config.toml
moe_layers = [0, 1, 2, 3, 4, 5, 6, 7, 8, 9]
routed_scale = 1.0
balance_bias = false
parallel_block = false
init = "normal"
optimizer = "muon"
dataset = "wikipedia_en"
Below are experts of layer 5 (counted from 0) of a mixture-of-experts language model. Rows are named router (the router's row for the expert), up (a neuron's input weights, with its number) and show model dimensions 0-127. Each number is 500 + 25 x the weight over its row's rms, rounded and kept within 0 to 999. Numbers have three digits each.
After each expert's rows: "gets" lists some tokens that make up at least twice as much of what it gets as of all text. This comes from a sample of Wikipedia text that the model never trained on. Tokens count by the router's weight.

# expert 90
router:500496480505521476512506527495484476517539461467517506481539454527496480481469481486484485502467459472535486505525467516492532535484517554511493493485552519457501491538461466517491492488461470520508536521481524475489529506495456535496522499474528517482529519553480527510489506483514537523510499499478471521524533499452510491526536507541518500503450482538462538460512510534510505478500
up0:463447459518508479453517526482500486502566457492509484477536482467485557506512549490502452523480522494513531533520475509524501486526517517472477536507495533495503505518479473484509525537501526563484506475503508541502481510484506524516505518511499442511533499553533488461494533501515514490495501480453514467476496518517500479480529528492500492505522530463513503473491445498502508468482
up1:494504517511506489527491523520437505497481489532534438457518495480457529519469496486490455508527499547495543521500516454530524542492428488497524511543509525484480502515524476481490476529498548488517510526484501490484453483487530523525459497494486559517543504515475470491480502515514509470481492508532479514497546506451477494548482480474519506493499471495525501505505513495503483519524
up2:499481479490527501432556464493487523490524516449481473490528485516560472511503470487488492501478486522495487513491473530501504542507509515480510518491524446474438505543473465476554524495521495519483499529516482489496539473516491518470501521481515538506514495522496508511479492467554518502493552497514459538474517500499488456535523482465524519454499488513497492454492498502506529474496
up3:507479489499515487481565525507495473525530440510478537499540491461508527472470492467461501482461513474510496486506503516510502498477450516457472502494502501483539505537468530502519509501538522478516518494532537542543452533480473554521475499509539517510492479515478485506462470506460537526498483492498476453518505518470476472477552491523524508527478524539500505489505478509519488482514
up4:499528505511562479487541559484499488473472512543489485519509486507510517577473469492505511510507542497512510452523475516524502510462527486449532525493520509490535484464520476508483501510455551477490460469498506507503489498501475511485493503555503492499467491529531518526517489535513499491522477459503508471493469513458546486480490525535545512462514516508475517475511511480508496490451
gets: "-", ":", " Born", " Occup", " Died", " Country"

# expert 215
router:539462491503535528497506474515471514528547530533500484521495460519498485473499506529478476546507461495528471494515490478549517472465518564493462514500490489473495502506470470513501503489526487493505508517504464477479533543510488514501511489485470564507480455494471524512491539536526499522521455473467468516530522500489457499524550472534515507458481480496464514466533507486523502500517
up1:544501517520473480503465506494469517495464486520488541473446491543526502513503510508510500521505494540485498479495480519527468462534551504462498500500509509502490502476501516479506467489503485520490535544515468487509496549507544520455461484533483525469491518528499512483505469485487517537469482455530539462538520503462506440554494497519503519470517513511472464500523475536479475458505
up2:489522516489481479486496528534500515486500506485452506473449445482473503494519504505486503485495499479487486489479553493483525473464477500491500489482507524517495562477496463515520511512529505512520460509507534553484483492504498495493482500532470479508511534508516459552508472430517489503550502513536494508500479504449517537525576521510498506492471489512491523549531469496462524466533
up3:516506503518513539469495486498507515483497482517482518463514451506476459494498483483512452485474524504495470515505499485485504495497543529488502520490491459483516516484515460464515507536510548456530464552517487513449492518427484480491490486503512532494480495558498484544512514501546497494528523510501489525471549484502514479479531520508514481521466522540521493454543508530505531513438
up4:498475512510538537475490489496476536455532432477506546461503542515490482448484519495522484490526498515533506464486488524545513486477491528520468563482531500488518548459468491507539487474516470490527484484495503476518463521460512467526525535504497505498525483550488522474536497506491510494499469479517446503513488504514461513513485467497520506484495525480480518493522532489485477474457
up5:509499507526543462505505451489492521456525488561486513493493537488503547517505476521538524513512498493514530510476490486519473487488489510481491520467462489452540521492468496486529539481508483490458470485491498466480494533453533473524534491497489480504508489513449492487519507474460528487531464479491555488496500519475468522467504456520478500490472508510532515494558535494485552508469
gets: "\n", "-", ":", "=", " Born", "|"

# expert 197
router:514484504529519521512475518473478493544530495493517530499462519473469501508466482487514502475516497530494516536473513563480440484518466464516509532504517493521445474486456506502554487509507520505477490500441522486507516492505505520474545531493488516542497526549518535497500483484528462470456521462502493520512541497484538506480504532494491494468509493513533474496521468476453459524510
up0:538514492480518540459473500489523559479451515481500481459450518502501527457491498474496499498487529531502526482511523541511463524481500511490510501524479493509492502493477500531478488456507524495502497473487516530504459524516505509514541484500550548545508497545511484519464512560490514452500503540546509483495515514497452456495510463488544434497505489477484479477509500482484517506495
up1:471502525523513468485460510491460512474511495485491509494492491531489482457486504477534476472529433535525476508526494540526506494478492443480508498509491496487504462481473548531539544469565551510476513496483485465528481490473497461503516482515504523517513524507499513487532492495547470464469454507490491515512537495506495443526515485475499512493522536473522480508539498466536514522505
up2:547485501449531473499486517511470492524496465532513481460468502454520531510472515521500514493458539504506519543483473481479488482536522495515483517466529504481509533491473523581523472470518496468508519477493477513487502484469491524530481530434498505521535467515497480483464516475504523496478516465575483502511492488529500505525518493510472487499510500534515476479528505467525482478536
up3:482501523523504531476483475512505486506521477466492493498485500488517544460504492537448496525522521486463500492531477472519503489505488475490536486501524522449521508529468516491553493506504458453502529506491504526458501545486450498486498538467463486510490510502485500553478496477480523499600469479470523515545519507478527511497522534482466491499530486499523500483477517524515471538495
up4:530515506519516515526515504521476506486511496502496491521527510530517489506503490510516468483471519505501549455476481548512493502516508472506504540473517489487499544502508512501488441484456501499491463439486501554453484474467450473518513513495524534517476462454532510528502523488498450494530502554494529464522462539455453529523493508498488521509545502489515464519495503506476485502458
gets: "el", "am", "il", "a", "or", "ad"

# expert 28
router:513510513488514549501479542542476486540512489515519487534457555514507532469457478473495521514509510502496495479470494529475511513509518471499517523548518533521459474486494480516550471517539536493485462507484476471517508462473450510469521473490509509504456514539504500535489481476548478522463530467496511519471504509512504527506511508491491545469511524438518463510495485464478498515514
up0:470531511498550462474506484479490511505509471493508502512481514468504513471487484498467497493537519502464526512484464541493478485527445496485519532517502466490506502530518496483444474490475514532514491526520507445487520498484502481516493454489504504549527489474529537492499497523493525457529533549530465507527498464483490503504539489491501554483495506438429510533511518509483535488462
up1:535528521482454490513477468500475511481542480519493464475452513490514524527478522513505518541510503508534464521538507496512474493524511489486466463474483508459512520500496434449526503504492539483476502497502521515484515488525505493525520501507503554514510472476521500475524548457514520529474467462478504538496465491505506558509507530447534490519511470499488492511493452498436507510483
up2:543510481480472522498515479507526524490508510443475471491466461532511521525460496460504506490517487519516517514447469504489548519489521543522507540521498458522481449470472540496469509503497511430517469507513518530499526488479494545544514500493479512533492491496478492524472484494556516527510512503462484534509493499499488474510511503489445504508484502488451496491533507549471475509464
up3:545513498499473566499468508511492493525525553517467500472500516483499491497513516494492524512482485495514502514525519465509501578486493491482496484459474493468456474500532476503533479520455497481496516509523465504516501517495546521499488449536523491521497494529462519539460550486510455485507517499480548524548521506450500494502512494471481471530482520454482515517531477458505503523505
up4:529469538545517472513518557500492489470471491540485527477479512513495503473502495512489477551521493489497536455456511472451518443507515461482525490482483489496532510522510467483501493472486520514496517472535457523476472481520475487517494510491550530483518496503490477525507503525466558477531533518485516475493534515501482479455506456528510521483492464482519507501493536494547485549492
gets: "is", "im", "as", "ip", "at", "a"

# expert 12
router:481490547477476500520496551529483490526500506493464494512481473525495488478521525520504558496521479473499519530490545461521512490523464471512531539513521495564475494497473538484479462488480569518461495470514518528511549475509458536481481510495469523472492511521478433485503534489541501504504476471498468516497500495495539491537460509502479534482481509522525483488487490480495509473503
up0:509506533527536497469520508493493493555487485487505492487464481504503523480434515476485478521559539503506496475515475497489500462491542537513494494514502456519530489474534479506502517503495546498545542506497504516450540485501531490475531483476503498490512488473479485518490464504479446498540467492531522459488509481529475494537481503527457548480503472501463510557461513524519502502476
up1:514472449454512531496465506528492494467577468500496499528506440470480482468505524479491454497495479532483511542503494487467529481463503463497527504517525438524512516468498515500516517457479515486494481494478529495490514539482490529510554496507490509548516509514486538522548491504469499507462509476506463486533477474506495486483482504492541546480513507515529481546497489527514495503519
up2:502452477477484517514479456493451542501545476504466489519501508472483488520541493454518508480491515472509510490512490500513476475538506520548450486492468503508460526529516459435516556528554500492442524513485477519455509499475520499548496540465538512537499464501498519502498495483471504492505501477528492455517535484508510518511507502485489491489475499479509512540527488495489504537486
up3:508531498451519495478485475494505505527513498503526489464502510480519508506495544475472467525501504457511465526481493554567530454453472478499503482500482452487482507482519489546494477484572489508514476510471486519466510513459504488505517482461474500535547513451473505500479552482482479522501495475525505519503510490505499513485506534494481539533495474524482510481495453531511530503453
up4:523517498495478461552503529546507509503523560465478516519490453510477495505539548521523517467516482510545493484528496487468520504477505510490505472470520507513539524485486501469478499449516496502505471505517504496503521506536450475502498512468493533465506483469460509521491506493511453505520466507491502446532466514541490495500467513492480509522523461444458516544553503503489468527499
gets: "as", "at", "am", "al", "ot", "ad"

# expert 154
router:545488481490477522513466490476540482501510472437454496488530546446480544530476515488484462468527474500527465505528537513487466494504505528480495451484507542522483532492485509533484520482490473506498517516488485509473484496491507532474490526504521540498489500539514549532453463507519515527490469458536502509479524513511524498507522521501525492506559527479476472496514479483473500527540
up0:485480483489472473506481509510500506476474509479529533498518529497562485489515485524524496513502443495490499493493458513494544488518479481551470493503496473506536541535472497511503479500514521500477482520498482495494512540540520510534535507468520497529498467557456498508504541491508479525471469513519501443520471470492471501471504550488510523485499501521450464511565461491553488519474
up1:512467504515519445529520485517522485489487529493457520516552528507523527465445480482501497482522507523473562498516487556478507489494497452511460521508488484491527499483493522539474484491525526505515505489517457521527475512486503504528497516542529513450500491494519503519479523483501476532524462445506497482470475469483497497453528516492515481499488528502488464503552487446512482471549
up2:514498525536495504505530512479486502495517523447483492512492497480508491475528524523499481461458500463507476511490483522537500486458505493503476497546492495519495512518469455503454502518494473482516489543506546518542495528530496496486526515504500535548491518481532555446484506491513470482483508467469470541518554460457515435479526465482481458493520491522477462522489497519488516521525
up3:464513537502503515503454545482439491466517481558458528537525512529498484509524528487498471491505513463502505520482505503511506516520526474484497545531474507538481491498509497514512483524488498490503488530515467507526475489507551468481470476488514511507472502488459532548516477481429475488539503466454521464497460496506483484561457492531526485490512515476467508526504490487501517522480
up4:516502537516480499495491483513443469460536452450509510516535498486524544521507511483489518532505485475522458475496518495471508535528442545483497514501471491517526514476500480459523483497489536496483512472519444512498487526486511543493542488463497482490539520494485484485475481504541529487500501448469525517487517524475487545543543500527515522524479496512480486502542548506522496515524
gets: " ", " N", " S", " T", " M", " C"

# expert 133
router:515520468537516471521475512510507470502497503495525522481474499503556482492500465442496509477563504525457533514536448517479484469503506515523539466483497546493476475476459504491532518481475508513527486470494515505518519509489493452485546521509534544507511519445510542464471506507508506518520531528494510467523498508514487496450530475520522490508492516500476481452522523461479474481517
up0:486500501491507510466467499507471490481516488502462496519503467496468510521530531525492434497522492469487509478482555499489465515466505497460513507501445518486536511479555477490487462480523488470495504531502525491500521519442511495483463452551492516495519506511486536494509494497524515520528483502526467507522462445499553559509503511530508471479538525501455514533532516472519488508520
up1:491469516518502522445514496508445482530519493487510506511480523532477480506480532457553528518484520501500522476511542487502506533483459533465480496516480544507515496497507541521529469538512483468469487495520431524505519486477467479504500488529578484496509500489528504532496443478528500473529490492511546487490459495457503525529524476502521456485508511509486519529496502479481484523515
up2:536501541470466495458480479551467507430471437469497485488528475473532535472481504537515482523499516477473488536516505515474495524488531481523489482493506502538537534511524491499495478508500527485529469481491507550481503514500475508526536457501477477488464528491464489475489459490495519476546522489480507485517503486527515555494513501473508486486519468511552502466537485525519522503511
up3:544481517523516526460533475511436457516542537475478542479485467492504499544490460504498521528508520510490493547524464495502496522508489501464498499431524449519507516517476522517524476488465480545484498502508493503484518513523512513477476449474472533492513479474530505460497529508451467484516501483462501513500498495514527510489512465523493526494465508523484510510488453509527448502525
up4:473510506511476491473469485513468465472521472484492497500524507514554525510507497503494501488484495526505467509502544510503516465508530516521475508486493458512486520464533468493560550520525515496531495514456491487477464500536491501520528477510484489511497535513513528501468474505506475478462489487551515550486535490509459452464463492483490505538549475510499523564526552490465464486501
gets: ".", ",", ".,", ":", "'", "',"

# expert 33
router:483459537538464523528469473501502532529441542469523521495511512530495485517519507502508480485501489467531555528481497485491512505482515495526515489485536522491459464550494505494477520512533503522478462493456517515534491502516515508466480534551523471468539550537505468468503490514473494482493513501494492540507516490541485498519524533506450472513516503455515494468496505449487478485525
up0:544505525454478455494460488523508544561509478492493481456506478485518529526470507491526521481497546501484516528503457532486531477514468508501486496521527531501464539531479532534466466483543519494493495497492523524491436510482487531520506468506468527500500506526514472497466523524526481517499491519533511459531479473484476498519497518490498530478509480510439497453532517488482521471484
up1:466475530514490512514539493475511467495468495499459461481470510531519519527516520495511521472539497497496477530498532491533492505514450466492468467489480449527514510515508533511496526495505481462490505473537537491480507471501528483527514473505545508503486482496491520444535499510541512526508466505457490534519447509480468501485535551490467478527528467488510487450502498533462528500548
up2:525504481476519468495496486534497488493525514537502452545526523441476497511488526516478527487471516549496472531496450457495477484538520479533496533511482500519473494477451504489496490511489529473476511496500509458462525514498479470494493491463494508540507478532505523531522510490488505492483492469566513579495495467495527504513522469487545500486493501527508477503488486557538467482482
up3:517555470477492476497539518528518503522512482481480531500496510473489497464507466519482507479553522497488507518531487515460509484493441457521528517508515497488497508520497453507499496507483470534524462521535497454519509530512423482480520531508484494513491496489501531479507525486495501541518478489539454542487481464466534493458514521471524488531496519504468478499508500563515477499450
up4:481468502508492508494499529496484521515500530529492467486503495498505492494507538518520515537476464514501484549507516489508539507489482470462486528488493441509481515550478496472507468463482475445543523497506454512521495526544499505470499498534519547503511494520443535465500525467465496512552475468549486523535486500491456501522493460544479507527499500470515504504516491449533488480480
gets: "e", "a", "i", "l", "u", "j"